Weights of a small mixture-of-experts language model, trained from scratch on English Wikipedia.
Size: width 384, 49.5M parameters.
Training: a variant of SOAP for the experts, 377M tokens, 2878 steps.
Below are experts of layer 6 (counted from 0) of a mixture-of-experts language model. Rows are named router (the router's row for the expert), gate (a neuron's input weights, with its number), up (a neuron's input weights, with its number), down (a neuron's output weights, with its number) and show model dimensions 192-255. Each number is 128 + 32 x the weight over its row's rms, rounded and kept within 0 to 255. Numbers have three digits each.
Before each expert's rows: "comes after" lists some tokens at least twice as common just before its tokens as in all text. This comes from a sample of Wikipedia text that the model never trained on. Tokens count by the router's weight.

# expert 28
comes after: " the", " a", " and", " The", "s", "=="
router:105114116150083115159126135123144107133135106089130106098131156175135072143152064135113126106168095141137116112101091176111169100141096078201110156191172126155149095069100114137153137166071083
gate0:111125161119136081118142160125135184160139083154132100160127108168141147155142121135161126112166152175084178156109155158133176141128092112156193118096171146153123117118071168081111123137114131
up0:161156145105096204095149148080091129114099082141147128136093157108164103146076089106136152159086099102095104123179174081121149196109061146142144131106137144126127123114112161092206115131115131
down0:126209103178164141066071166122122127158152079134131118115141124063217105103157109126117104172147141080098172171132142134103115147057125145086126121059131110107132080150150080136173090153089134
gate1:095146105121152120161090172137120116121108148138119104127032123146077155100125143153086118091114135149149177127114153113169123093126084116115123147127215096123134127162182102156139067189143138
up1:119131156127144096136119119136077126115116157144120108131084146081132226107125190161115137085085116149121144128174099117143108148148150182114159158154119154133150093157097107104127138087155160
down1:176143084122167121140141091100117155130120110051158130155117104082121128117183129122184129127085155110124142128129076169130113099114149178175164106147118152165207117201128129120128123156175140
gate2:086136121155130161125124111078116114104150122157135181151169159124117085123100099106135117117118115141125131160132134114145103100095137135142160148162153120214136073109208143117164192121123159
up2:155160060158144122121123125100144187145151178114154130146047107115111123143093136134150156105112182118112103139201123136138143151098138182167126098135126171052159185193138085143162120187140174
down2:159109178161115090112118115091121108129136130152128053183114119117171096179142123105137143104109074138107101181105168150141129204096107118088110170085085104106124138140134140156138170110125182
gate3:103110146129107108053165124109109078102149125119096108167075180094134060136146117112172133157133092134088148076086115142133120114104093138089132179115159088167122186088109096103184118112085149
up3:167085100132126074106128129097112196150107132180085127143126166142092192077122112115178099158113131088058099104155144165153130094159120144059109152066130119129134147149096091135134157171128169
down3:147174116090101164121071087124174128128102160115106096077132051138128115110087153058160073193102140092173178176075108131126109121135144092085099111132151132127120113130124133146126171125112117
gate4:144077181094124197125078128121063115133127151134123148119148128169164156066161119151171177127155122096154074156113071205103111200105069129145097102156153111148131130078188151181076118145086102
up4:160118133129092087112098101122136164080142108087129097137135108149122102125137151099132176110177082110072159141128137073159055133154143100143186060129115106165159136119126141161131132154102172
down4:113167163060115102124133158074113093123149124183085123109112123140130092137129136072129149190174172133190114184090102069138086142066113126078092116107165119145093136179110145189146126102133113

# expert 60
comes after: " ", " (", "–", "_{", " $", "/"
router:143146148199176111178178168078156119171180110142137146130092148128154128073151143130149201112114144114153065175106089107102130182157140116151140078137121113128132138084126169128126145189153140
gate1:089166138157182113143157197083118111152230066141093143149147133082132066092129113171123140117132168083151095086131125088092129111137146100190142119118118119093140135123145065169097123145105084
up1:109086127072100156152059130168141125182078075151169150156135187180145114132121139168127108135132095175166131159116105141158122133170087131171135113105068133103141187181096134104111108075111156
down1:142097150131145128114192180136138145147092068102089114116099093072108167195098099060111153180177069127120141128089152161132101127133078132134158151101127081096103102106151182165057120108115076
gate2:084091053130092095110158175086183130171186162139119149128126161127101195112111154105089166134151160127103117135149029099108124140144084124107093153142128067128152168057105174114098114130104155
up2:081115202103124122151151118133105170153099108117103153131161085123123071143131081189127142112120129144175089139107150083140109079068158109135136123105103078153122091087130096142112149130135140
down2:168099069140162112161089091099118146150160063132109158165119115097152171145159111142179082144129116128079194111146104135158097100157132086161128149106079103135154102042113127056136163191085124
gate3:128074152132146181075103196077236159103157050145148140123074082156135107092182075201164174136119116095113145121093035110147101151163085118134114120143097102130168134143180128166113099157071104
up3:133161168132094137123112156145081146113090125101147097126143174112140118135141170099146160191102148107087132158138191151114075069108176188135216191118129140100147091139112135142169139093184165
down3:123142101121138068114117132080133166149117115155137121130098098112169166136154115082136135147111104123128147130150099144159143101064147097148145164112167139095127146116142161172090140163089077
gate4:148151099154125151126146133152077187077149064107134116139058127143204132071139149157137134129140156113093104213078158140108075162107111108119069110153135136125154121114138099156158138107123129
up4:092097104096149091170159057153082101108126117120060117127153157153160130158148128129164109092074098152148128147091107167144100105114083124078142148131094120168126152201111140152160146158138090
down4:074125073193085148102112129122152154164112166161107149120130121178075131100186131151130073173174131103091098098124109083135112088120117184115144158120128175141140163095158079169127143163121096
gate5:151109091096114106101166169102109132128121093151135131081105121123113143103167105096210146167086128129159138106114088161088161123165128168122173125126138138118119098134124122142134139108104117
up5:100128157174160169181111151118127129106097072125122115123147170113087119165133169143107107106184135079104144154102097121139085157107132134080127108136131117133142137143127116128163079103153140
down5:133166133106150083137090127122106074138094177133107138151145117124138121110119175131160111128110190125149132105088088102114133162148142153154120152126123170083119133145148165128141087109191152

# expert 22
comes after: "\n", "'", " of", " for", " to", " as"
router:086114065097171045169151175111141092115123127160140058129130122114094116091102171110122154192140115166157093214102116077105179100101168150125127107126140109088131125159158230082110154143127124
gate0:112137113100099145173174104091128180121118137114131117166142155089151163086134113116095195154055140143089115115189127191116175078095132074126157133140105086104147150155174118119103161077137121
up0:077156151145181164147140122128085123120136151125113110151122054111159124121151124096034183154090150147075168147169090134156172091136147113156105120109098150108160142133170108105104117126148124
down0:133120146136182093087110084106127073120117110125135169165214151095104141209060124128097127127176099116124159191116188142048131124131138173126162101097148150174130117100092117170111136132174158
gate1:120127126100100170137105201155165097126132155126130157143182120079129103112128133089175156177157140171084093162085132155176162156127159163182137152163131090122138156107136121089116064100148161
up1:153120080105153174155080168113173060121146169170145102115159123097124142129125120117137173148105160131113079153100131126120120174125193146150195142148119133116111124096158138132092076113152179
down1:147151099155145150117078119164083134090106106113085120103125085133123093081105119096129101149109115126161144136150106133083105159145151153100125188147131161160116165143166138124125053121104092
gate2:110096092057061154135176141108190130155129089131072092121173119116172148145163201144075153181080172082077086140074129109121142095172140107096132131147159117100113109122124109105154153113064147
up2:115144145100082137119120145178139116149088158135141094112185175158144118157130122106062115122202148045080099123135167130119155126194158116138139129168139164088103157167194138104122144088112109
down2:117103099140109099080141114080120110107119118123083162143120084165177025148140075068135153077119195095136162156118123152074081127122091141144120126145071182130089137138119043184133115154141146
gate3:161134122114099091127150076140130112151133141156143117094176145141118170184153115134108164143154069125071160120153111092087152114153153133065113156093176126172143106139111165107092137114092108
up3:108135119200132152128082189160130149159114174131128109103096124166179102144132156166213068117075107150099103160179146123147135156117164113175131183127144126147115178112139138098156081198160171
down3:175166122117143055064100088089152092185149180142129088173095156163153068186126153101106058152101085054123157190101143129115130136114113158118107100104139169142132107125098125157178089182130141
gate4:114081112086105158072157163139186128152167075124121150158081209122076172091185146082178123157093148149089145144169134104122100173132109071104120122176134096125132164106154109083138105110134104
up4:087106109100119132151119147118186126163152159085111186113159186087114170151138128097122121141127109152121112147094148155143145132136184114098171088168145148149121109127128144120140095114131150
down4:110130164138088109161095172118128104133176200076114158106124132114132151157141121183139172142116155193201130179125114167148144127083145086106112090080116126079129118088138134126183049122127119

# expert 27
comes after: " ", "1", "2", "3", "4", "5"
router:119087053104138148139105117084171130059118192149121081134135152151108131128127122140222090102150089128121147108158095164128117159126119107098152171144152079101158051120141133175110228112121102
gate1:096094133143153160124116112128144176119128100150082080082128096134149140165129120140132097151175130099094126156115111090090081123102159109086141124149146063112160038090095090159090097110101091
up1:156148033096145114163105149120098139123121116137106134155202143129087121101167146124094139107099146134089117103170163117141180108162144122141169135087056122129202186118207198059188116111118129
down1:084146153117056133178171128072173082137073117104137161117137168167137180118153070070146150125087169160133161130133105085159135174080112130162126096179144119103110092147156107148137145098101076
gate2:084126071117078148111121077094108117153132111153100183138133148063117133058128126089158159102069176103047149133133120124200084171152113115160148125142123067072122104127099147140153170142098117
up2:115154102078107159199145178135110112147159158127103188143148091092192134142123120137101140134099206076064119151140159078082060153122113080124125159153125101120123068170098119132106166093148126
down2:087161136089178098105127164094054078200111105160166178155133152086036102119138099140128150130149146119104184124159127184090115150194163049103139099179174145132128198113114130109120083133134148
gate3:115164132166085119133120136129133153060111213121092153127137140111209147168140114140159130153156088118081154111167149085103182184117121121134160112097213114097110126063100102155124151168140163
up3:115071104121119175152114185154120120180138081113134108106108105131065165084100068117129136071105136131149119117117164119149076132153150090124084135142074133116133129148169098101157066100130105
down3:103129148078132149115134142086146115137112099141109107120039124129130148153197105150109103183134175115122189063051144136139148133135174145134125091087125153155108116198169146156134136164125115
gate4:160061152149205143124147141074185109162097124154142130175148153149093117114131082170149129141051140150126155090083094163104114123089124100142186140128103077106146093166095139116165229184088115
up4:143186100116083112120134068119092153096094114116148195094066154161146125049118155118135088117151149155122171136133135030212138163130145155111086126119142116124141107109122085138125116101193095
down4:094141112129135168044084117089138104115106142160109146117108150128125082095152171134157079078128059061198134217113127098113161153142109141112161087137186118148180140067134159161108108157169087
gate5:098163143140091143108128093098092133149149125161114128114087126105140069182213117185148116125129125121139167102076106129126195114091094164162131150042081121109126161149097154135126156183129156
up5:108128158153128090171127091136075177108145106095124143175134132105132144101176202101171084117187131146094172153175128123109111106186119080067109138152117137153126084164159083164107112127168125
down5:103100154127164117102145087137137133141124087100099082174134158191154131093194133043130141164147116130138119167161053113087146105118139093073167132135165115122186120106129065109177110154140145

# expert 43
comes after: "\n", " by", " Born", "\"", " part", " member"
router:143101193063130088142070152161121122095143125169154132153106144120103122166127186129192121150093105180111158163098153099135126139159168141147085111151123079049200098129120165166175129175065113
gate0:123143127132127168134109145139020211132130167085104112113078152137090190149137166190168129100183117096095118151121152169166113132108089140183112173151123181101174098148062149134104104103138119
up0:088131193106088095123170153158071089096031116105105105106137123063132152137147146149103141162213123117114141155129142155134181060124134155128115127086129138157113091117109146097146138146120171
down0:051190168133142110172143172151174115090160048086162118134120095084165119146070130144073136190098095095135097097119166133113157118108086100116144167179087107142077153131143218167174113150144108
gate1:190154138144114112088097112164073123163087151134139112142087197138144146125128118110193135060071131172135184144134094097138132066099105124121114173139145060210116132196131148140171173129129133
up1:124109119136169143068112079152085121075072187086104131149071184112090114146174162106161108115132160160104171219148082124151122082147092170099104160135141129168160099198045200114125126095158094
down1:142121068122115172148121098138119107148115112111149149154142157111148193138157135169072177169126154102163141117122112108166122137132083130197125084169128112137161148135169103153169096147115107
gate2:082166083120163087153095100133092127127080102138111128190126091148126163126159090188107130095112179119116189084153133177089074125126117125098128153150118174119071146134158068090140105173083097
up2:109112149160107165060099182122143139153063125110127134170139156094116108174141189075128120136134123104169087101133103068189172117099161099126115095126164198097139126155163094123181091121107129
down2:118079121144194102081135191147202148091127144161094141116187091066210174102122108085101134167125080128116137123122074095130117071174112166086112123121137081151106122148100100163142184152101173
gate3:099147173151095132098148099128125144108127178150133121154167134124097103152127138146183149153147148196096162137087097092171130165160104121163064162136123141098129125112171179090117146144101167
up3:134145076138193147079096105086117132178094070175114183088137148174169110140144114158151057190120101141179113215137160117109142054102135117125234082128111084205111103169116108144173138160119085
down3:131145117150113082125111165115120148157126125030163130098144162117116132111161092163157166106180189164095137105154128088155163108147062131115125095138164100143074161088105100216097095096141148
gate4:088067124137117050093149135118139129136115034160142091157154103115148097155145118153149117112138157161109122165171143166163100108081136108186156165208067115101164103147160183109114109099110182
up4:110143067151142131136110119117118104164109130165118103132114098112112096116055144120137186103086162101118136107092132185099102090124115131108204169089118122062145091117079177097157193104172159
down4:118132149186148060107175136143188090128121123075164099158081108106080089151137101149121161172119131129109209183122180089159149067096177123156054140211141134131080168117169140128122129083132099

# expert 37
comes after: " the", " a", " The", " his", "s", " first"
router:127122136156144122131150165135143158096198080113067149162167178163114065176115125140139174144107130164107126136133112163089128157096109121154075131161154102097130082038103146149129131196130077
gate0:133105143075139152106124135142186076144105133066159200154162160122064062106149156127192082175127115158116099095072099194121135126131087140192182123130108143140087105099109101126148094150083140
up0:098176132087117132119103183160183097140085072146182109109149139106153125214117140112139100148095146116106174157147159130106174120184152036150144065112104146079097118154156080102137152127173087
down0:095172144128096133113140124138232137155170158135137105132118140092160082149166139117106111174147083171135104127015088142126098133092154161147134117126172170100151101176140124112179097118099172
gate1:131131143107127142130133103129125118081104117132134139137134081156097092079132081076160127145165166113137120146121089143121096134182059173093128162088132121145179106155104155138095115149166140
up1:143197140171150136105152154100095112167093205116088131177108078176130151105094089067156143109052089182135192116104143139215067091152096142139125096094095144114123142066150082127151164146103052
down1:090130116117103101111154131075138074140106136146111165146090160134157058114107102119117152139146106148102128149151167123117165140086098115101070117159087086078117141068109122140148183121123042
gate2:123127085112166127107102133102127142152123131141117168140167188112142156141130119095110171105204126120128088178078117135115112098074124148109062156151160094107146123099093073109108194140098101
up2:197168122125117121086192135109112126122111120112195099073133167143138137056149138135156100173053135109122147124167066138144159134156154149127121110105129198116104114075135097150129200088089167
down2:176139139142159124147090122108096115074091131158076127084167112100098135116081159084086122114079185080122127127102136076150111100146143146152096164143109133144136089114147167065101104167138172
gate3:143131149156123139080139171053088103122117133149145169106083124128027100133097116176107112104120219167161112129141086079123093132085142131128047130112131141145148130149087199173151119151135153
up3:140129146176079154080143089161124116101171099135141099154110143107085131099192150153130111133141156153175163175131119100060149109118093060136071107115139165172110082150144167126101142137104119
down3:130096143115148099129188103088123104143134089198140099116180107129178124179162130113144150110121138119135151112103115132167149137094124160097109126104083137154077137114136114090124101080134164
gate4:097133099121123130097149146183094132068109051165161134133170114095188120152141123101093142130108110119095143187121139165155135088166181127093130172183099091169106095101140097131163150135163140
up4:113122110098149139147103082098098167186128167086132159141109150087086080108152109156144098154158101135120180178149139148080161120125120113134092067123107165084088114145179057133105155129131172
down4:113124130134080148186114125173139114143144141158133132162131096112069141112123154157121161090164105097092103098136175190153109194151184157140125156144121129179106112149138147177168099124128155

# expert 11
comes after: "2", "0", "9", "8", "7", "5"
router:107154093100109122107126117137121110088149121141123078181118123127173146081113160123118137128124169148094144131158129150097174117109077108136101141164123094164143108083113072135113156080104143
gate1:169102022091111150181118176151139129091103151085138109106187127115138160184163082085169127140162079103160185179157065128130173134173083075100115140106186096179116129151113194102168105128114135
up1:207113126165165108172108092097118117115152112112113094103107172094095095118136214142123094137034100164099123103153147151111144168191115126101128108142108147077102103191114124162147135068085120
down1:076096105078130113132124178085157181102160162106207118066083105122049148097121180134107068155126161132133179124129130177168151134121161082119127148196200046123195162160134162158135145121089181
gate2:123133105108075133112123185175142086158085126142112107184193109050200208054111059131141123146163163177055115127131101119146120168156080101151148109175099114133181114122167149119138129101107087
up2:178156182138125153118127092118090186139122099122137160094120102184058101099125158097121111137105125091141132066068146121105153145108128158116127115056047068099164131100097066100136134145151155
down2:177091093104076119167122137075131171107128153149115087102163137137144147116161092117104152099180116155172114189135140077140100147123160142124109109102130135121136118130120099114130110210143123
gate3:061133159144086133100093177101127118090144114124068142125116127096131159175139149226113092080146164163121120179146131126153142058127153127189127173145108108096108090136107139113132140173113080
up3:115112197191194114166126124095112173104138098130083138124096148094108170112066118133132178183048167051138181116138160110147117117085207122080115094164084089093154121153109117108110103139139135
down3:109067183152121128121141149120146158102103126113173162073111076134161117119128134146137155067118029182074145151143087175136111107095093095168093180078177121211160104140121120131133185135092131
gate4:049112085114182120115078178122091098144091187128219144162105120127144113081105155142156155127139172157150150140127102140144148120134166115189167070125129146155128097109123139128165151136156142
up4:124104112109131096113126091199149106103198136065117113117105065147116135169157137107158154115133159133127149120141134066143075148126148093100065148114126132067143162170146137175165100184151102
down4:041145147139166147133122159141060098132095091108088119089168126179151127137084166048102132122103107124135140135090102115107116150144142185191079122175105108110113155130142090178183099092094141
gate5:079157139141131130100165159145147112152132064145146120135126153195098116143133097091136185129161102143130139177138170142139116175123097108094079101167116154142123090139171089133076110098103198
up5:144150086160151122136108145150170114118139142139141185113077101209119068135147124154166079119169118122191156090117147087053104124152164174105100099190125139169129121127177160158150148111126176
down5:161116171070143196090143158106162125110146090142101194134159080102133118127213124139110101127140142125145100154091151153150144155146128146121085085051132143118112128119104073132103070203132114

# expert 32
comes after: " the", " The", ".", "The", " that", " his"
router:125089129142051115111143177111088148136158088105101102117093176163089107165081112116122149124104114131157114159122061115117104162161134117085167160157108101104091091128173124164148163095159195
gate0:160141153157141164184146098106086133120192127145075089129101097148074091168182105135113122193146155129108122126068094118154131170128088108085173151144051141086130126129170164141149102156135153
up0:100129136139126097147119109119127156119130126135140122064159103118167133147073140155179096068076136146078162126105116109096123103126135070136132117152194148129140122092123104105137075189126076
down0:089113141097118127114111137107105127137094144114112119110104092136125178074101112084134110067124155143152093109100110016135092073162117113055109088113103106099131113148117113122121156142095110
gate1:110143191176131075102124182100139128088146150085126073113145159099142161076104072150115083130112123138123110128071124127098077161190163193129116125158117150159161096175062144108139151120137096
up1:149137063096180157135146150169146148231128058098096085119107149150115146154161151170165130126123159092159113078173124139151100136114166169129105076110138165067097112122123142076134150137162088
down1:137122124109142083110091130172086128123096112121152191127105195075137058130111176172162136134172148158091122089196150097136116166097174141139144172150128095146123109120094073140093089087164184
gate2:132165113134150198123146153114127176151143129123124115105102141152069093099138096086124135078169149140115128127036106160095088138126091130147162153195098184128112112169130115107144138184199117
up2:067193121102119143101089187111169179136164139104130145090136166126109050116125134137117139173097201125086137187167083133166116143103118168037110130119102158176125121085120120070131140131180086
down2:131112143129149113207142160139133057142073157144163123127125146170092122152092143137095149142127106170152096143039115165121110114107096062121123151171108086154129108117139162143111192149148176
gate3:131122186188134148099180196125157088097176144159129179143133137110059147149136164113141131164185079117077137105135146116139133168055105088143136125148118167088133096071144115138136117089108156
up3:142073105152127157162160114057156117126137155076127203158113139122094111135086081095077145131119129170137097119132094118078145116077076134118152106127161134086148115127156144127139133101094136
down3:163098132128131131062165148149112091138160185087116151106092116122074142119134096128086128086056143112168095120091138137138147118147128101083141095132046122127156215096166108121126110145126142
gate4:169154098144084162163103166084182152114116128133172106163122125125109156138118159098142147169065123113116146092103134137119073079036157120167227181098155121100136158114176149150108174175160147
up4:137127115219152166100176069145055110158102105100104081086107136123130129137133130169132148116144183146101088158181133112164150157119120142080105156135146123099164117138123174101082115074121062
down4:080054103185175122141071071093208147093179116176172142093083090114178073106122137161093170147103103121137061095131161123155182163149146159105108090165143153114098098077142190116174095146160137

# expert 17
comes after: "\n", " of", "'", " University", "S", " Siege"
router:134142120107105135157134171104106100159101170195061091137131123133107100109156121125154084091096084163138130120122136104085150118168190191137194131186139161121171160137164177102078197149158103
gate0:159111116113100132095126115140110125099085139131165149125154102133150179089171138121164101146155128106084196140058069141066121214079139094137106106168110121175129081157113170090084088113147093
up0:092173131123098192114168156080130098189142106165132132104111180125116169098074109141105189145136119122147090124161151190152137081129115144130125090083136113112134176169199087191155121165137150
down0:085142117099105205081130148117132096114097154126122128117154197107148095171086152118101159065128119192142074151099178163065177163119160177128156139180105136145158094167141212167156110095148129
gate1:115136129090111138129178183183166085157127146109146122133136138122103169160159120167092134102170169114084107080132115118103093136084219098089150148137114111116153172100151097164160166195098126
up1:146100151147135059096134110141136148121103120123091079123148096092113146093079118163147134086095055128163119165199172129119116153121120126155087143135149087138130111139175077094119127141094080
down1:123143192143141143163172114152115158158161104144170090157123163147133137149151137116140155087096124102129068093118160155097092121111110146120188093187088140165099086119120149105122149144148118
gate2:123141136153132226142145146163082155165134134178078187102151104149137186128143146187120188096156159100130095145126123202092093170132092107157139165164122159105091114136196171148141122085147114
up2:114122153091091101117182161132161142125193137165151137087113163152088131139146131164191108060121072115123094092121113116068125139201127157197167117130134095102129111131136098106089142141141120
down2:076105116114089156094150155096086102091167185121071177117182166128108137123145121134150150095119101104160141145083132109157123080136175110168101075170153122167077127106098127094155167132117060
gate3:132162081073052130117125119143131135103085104196141149122095158153101138132160072110115112080120103137110148120113098152136149149176151090075148163124131094123152177151138169143134158100109186
up3:191084110128145152140090138123134211106139117113124089146157083087127160124117087128164153061142090175083116086052130128177097160129101081121122098115107165130167140167179128111143169122130121
down3:095088151083130084127141154134067153168107128072100110111119151128122156072112095159141159078093126121141118149145153137135090163110120133131131085175078178148086141112131127145130196119137132
gate4:132166126125137206135123139125086089104105104160151100134127169169066125125154130098148103117122133117142117174135134148151117163115136165154171114165105161108094078158147195161141228109120110
up4:114098123161110120186169132093128115138102148123189042144156137112144153209214119135130141104085118106134149135139135161094095179141118119125164146134149157154130131136195164128103150071150163
down4:142134081195102140084166076130092133135111166098121129151107106100102112094090139140096104187094075109162121144120149120129101153097084171107115172164093176094072151104146149085152095140244091

# expert 31
comes after: "2", " in", "|", "1", "-", " of"
router:108135123138109115100128167109176093175124173129158113089192136218154141048069116144125165111064088063120115067057097137175153120150131171131156111125195127110155116123132128177098162129140120
gate0:148127104106127096121145109117118086152150181086119137114201160128175078123143082115133135120123172122151074128096120096140038160139139163183091110167095104160153093129188096185138074126103192
up0:130133123145136120116127147142110110155111122139167108072159135152091116146127106188155117101093154140095182070068114158101076157095127141114057124125127179115102046116213143173141060134139118
down0:145113121126190136099106083128130098127156170121136153104142121083100099144100111143153071153082191086123125111202141101116144140099161178133164068105169121131153156114151131180121134123189132
gate1:151135114149105164123106173119085077148159110139124113000161135135134092074089108096115188128107156105132114142173130107150166146122140098125165112116165141137085076085111165189118144128142100
up1:173100129110142170159197160121121095130054150084141136115091148128109142170102112135129088117092114134143121145162117089127145141141193127092088133108174095060125116087145121155059137115124159
down1:147108169153115118122088125133135167181151137161114080106115148081130070125114066080149146118126170186143141075099135147168142142184157124056156066102151136157093167110051118150123144080131078
gate2:129116114102096130144195144179116067118103180136118117157150173163158156082188106137178070094136152115077144145183072133150124121115109169137113098103068148099127088131140053125120199141146142
up2:117152118105077117163149168182103062072128155102170117170154157150142145068169158124113088088129133128144095114126129151181149112155097126124065092142123132155192188077134119049189144123108125
down2:121054129146126177154142171085141057158102178151116154140148135098100067133147170114161155042052148144114100172074138155092148126122117145146113087057123127128143136147136217126110130161135103
gate3:089133144185091091155121173098171135136150159097141124169168121183245078151133107121108157124062135130128166186117090152148114145147172133167169148159145130136156098133181110140142119159131158
up3:118086128166144133172125140079083155168083116130094129160174099139041135144082155101134095168087148190093132126133173156119140129092161128126122191116136138175121115081066143196174120114137133
down3:099179146157112114147156103103197110058117138152110166152130117149170142146156123177147136081098077103198063173065118138135184139096156114115112068140155153122149130116162197145141052118179177
gate4:116164080157120165101069093143171086189161083149101127175160050148086109099133122164115163129183149102123150158120103166124118129180091101173161143094149127166123090137145150124150113112121078
up4:135087132127145076137148176098139187108127109121141130125108225090116096188116151144102083101154099098161124114120159074140111146131177129143074086086110169080149178138193145127134126131105118
down4:087101147132087175103123182157116102191135127102121195152144109126118115053086121175123156126117134188127100149156122153138179105176068138186156063153147127103090110108141104099121114091140134

# expert 20
comes after: " of", " in", "'", " a", " at", " with"
router:148170104128124091131139166133114069128102126164074088136142155118146130152155181077129123119127146200190145126157165143157176136108159114150135115084130102112175074115126142173177157150155085
gate0:105129125162076022131165059110155133130191083110128169137065118135103109117193173110115149142137191071101124125135118164147129169153164136165141133077175093073158131100157084128125154145076189
up0:121151185139095031107141108155114152201201133097098126125108129112078126144195186116119078101122147083074101122179107094131105138126173129164115098074129110102179138125125144165095140167127177
down0:119126100081170175090149185117179126168168126154149118124133180119097136151154109183133106143196148166128114119151122105138093051128156135106172179139144126162167165121146150144087083117167120
gate1:173138122116110123168185172055124155153070084113114117081097109078152136107169196195124151148102147073114121078092147162170137145130083089169064103150109140160129128153133156148170169196145113
up1:106154137173112121114118121073132147120136131151155142107086147166143113163145234157137122127124116162090150124114102144103103131148050074162159123113105141124112126100114166161174110191100090
down1:167132133151062160161083107122135127103079127083161131080153116144166093101130154149147144127155131184137120211049108115167115179122088121102177050161115148083091101141098203138135123146106089
gate2:134114192129106090139126182117150054111119148120100101112101169121107140186125121114100126091113126180133087140124095147151174148128123112093133116133124165072143093090094108167084167106127201
up2:095095079110107169101117114127152189142141149170152097112139094136125081068143102087174099139109121139141135174218100077136120154181124172185109202151136147099104176149155129144119102108099112
down2:153148145158123134122126153179152193130122167086158119131163075159154115082127107144097096184166136129105176136114123184143137108167100185158141109216126147093168138104164130093142151163134119
gate3:087079137120173075080144153134185061181100058222084064163170149132153105072173116115098105116123114093123110067104142154145135085095072165184087159157145143133135104101173103122146132115082108
up3:170078094122096120143149126157136109176162120166068110140169110131086104104070156116162107184118164137092140103132123177077101135150130142141109081142099173120087085135118130126132149067139115
down3:134148057096093167138125127091158164088156186110147106102105133157135140146108158120133107155063137112142095129115121162132116091140122148108168139113093213111107133177118189154131089163137141
gate4:098113147142168163111143133108113077198145156125146029145111154117103159184142190094139202164138171116129149152112196157152112127109165132177067120137144155098081094157188142112122203130076135
up4:149095126116117127120077121131149153129128137045091194111148127136184116106099063151082137103156099174104165141160096062120142131193161110126121133139151064131114165114115126151105109111105141
down4:116171103100124212141143101073138071105092153128138122139137113113071135154069129118200144073176078128115095120132080166114096100092181140159147133159085146144134128097167112210098096143132131

# expert 39
comes after: " the", " a", " his", "s", " The", " this"
router:133132111091094110113134113097059174160155169116124102101152158093090112126108101140122130138123151192107110152110130135147165137083132118101114167195134124112162073132160102124097172128117123
gate0:095133145056143062082150118110155069109117120121194167144069178133071162121180132096135130099158171155137155078111124156106069128123097102104096100134108139054136157080053089159110136160109169
up0:133067180127112113105122152128058086083144155147163149093091130103104106113124164161115178117087191141059151130172064134099162143118108119129121109093121135103138159189148137140101124165139157
down0:055127113174111076115138087129124168122129114137151174163157097102111098093208156119102167109096114118149173089065037137140169133152126145149146074107115124120116146153099141099168184165097102
gate1:168150085144134149111147074128122180150168116106124158072148103142100099108143100175174155136154072128087061111069159161165084097172157058143108138187133116140130117092125074160134096173143123
up1:111169077148125088118113136154119213181155137085131109102124127151128127143118100094145103170164110134142074100142146096176127166128096103108142155175130117133153142151123068146167242143089126
down1:163084155106208161100148112145136121116061119145096121110050092112126132163118082172140147029089106116156151130133182150114106129094122144159137127121097124166157114153141095168121119159130151
gate2:091123131179153097191147084112096114170078129136144132089105145114131147055097129162092079134111076123088168142140135149102089164107139136137141140191097167107208094161114147164107158130103137
up2:182129127111128125165098193139083080116101070094188075164172091129143166126149146144157173126099099127092145090124122116123165060140078173160119128079093103131078121114152089137187144151158135
down2:123152096153100153103139181152145107143129136102073076173091078143092096108128174165124139076092120134125089142142185143175039081062125199156080122148106098159177145118101104184113097128155142
gate3:128160089072134122197151151059146130116118079130093123108126135092093098108070132146151174103143129157070078186112143109141137140133144125123086163162089138131127135115156084123117132093156118
up3:146126136129120143105086110149119118150093122082179093104166196136195169140105103117170066181188038124145104157105115132115120114151146181123152129148118149116181145160126172062148112086133200
down3:202118149124135115123089169170107119153124103090142082206133123154140119119156171165113148108174119120094131125091186195181084075100157096150166165116080176177124118146145105137063126159128149
gate4:147172113137055109144108143112157146114165126136093173077138138058109158136154091135177148090109113079158120120149102066106102224080156141086066142140090161137153088154188139117161119133119163
up4:114105045127051117121135100103088093126138083147117139176155112149061118162132178111088107198153137175106111090117113053137144148087102127122129120087093255077103101135127135142132098138140125
down4:081170076117153153164114101134185133109128226154186159058136152109085122132094100039105105122165119112104131122090103119110116145130155171136143142134150120097137201142094119185169087107146129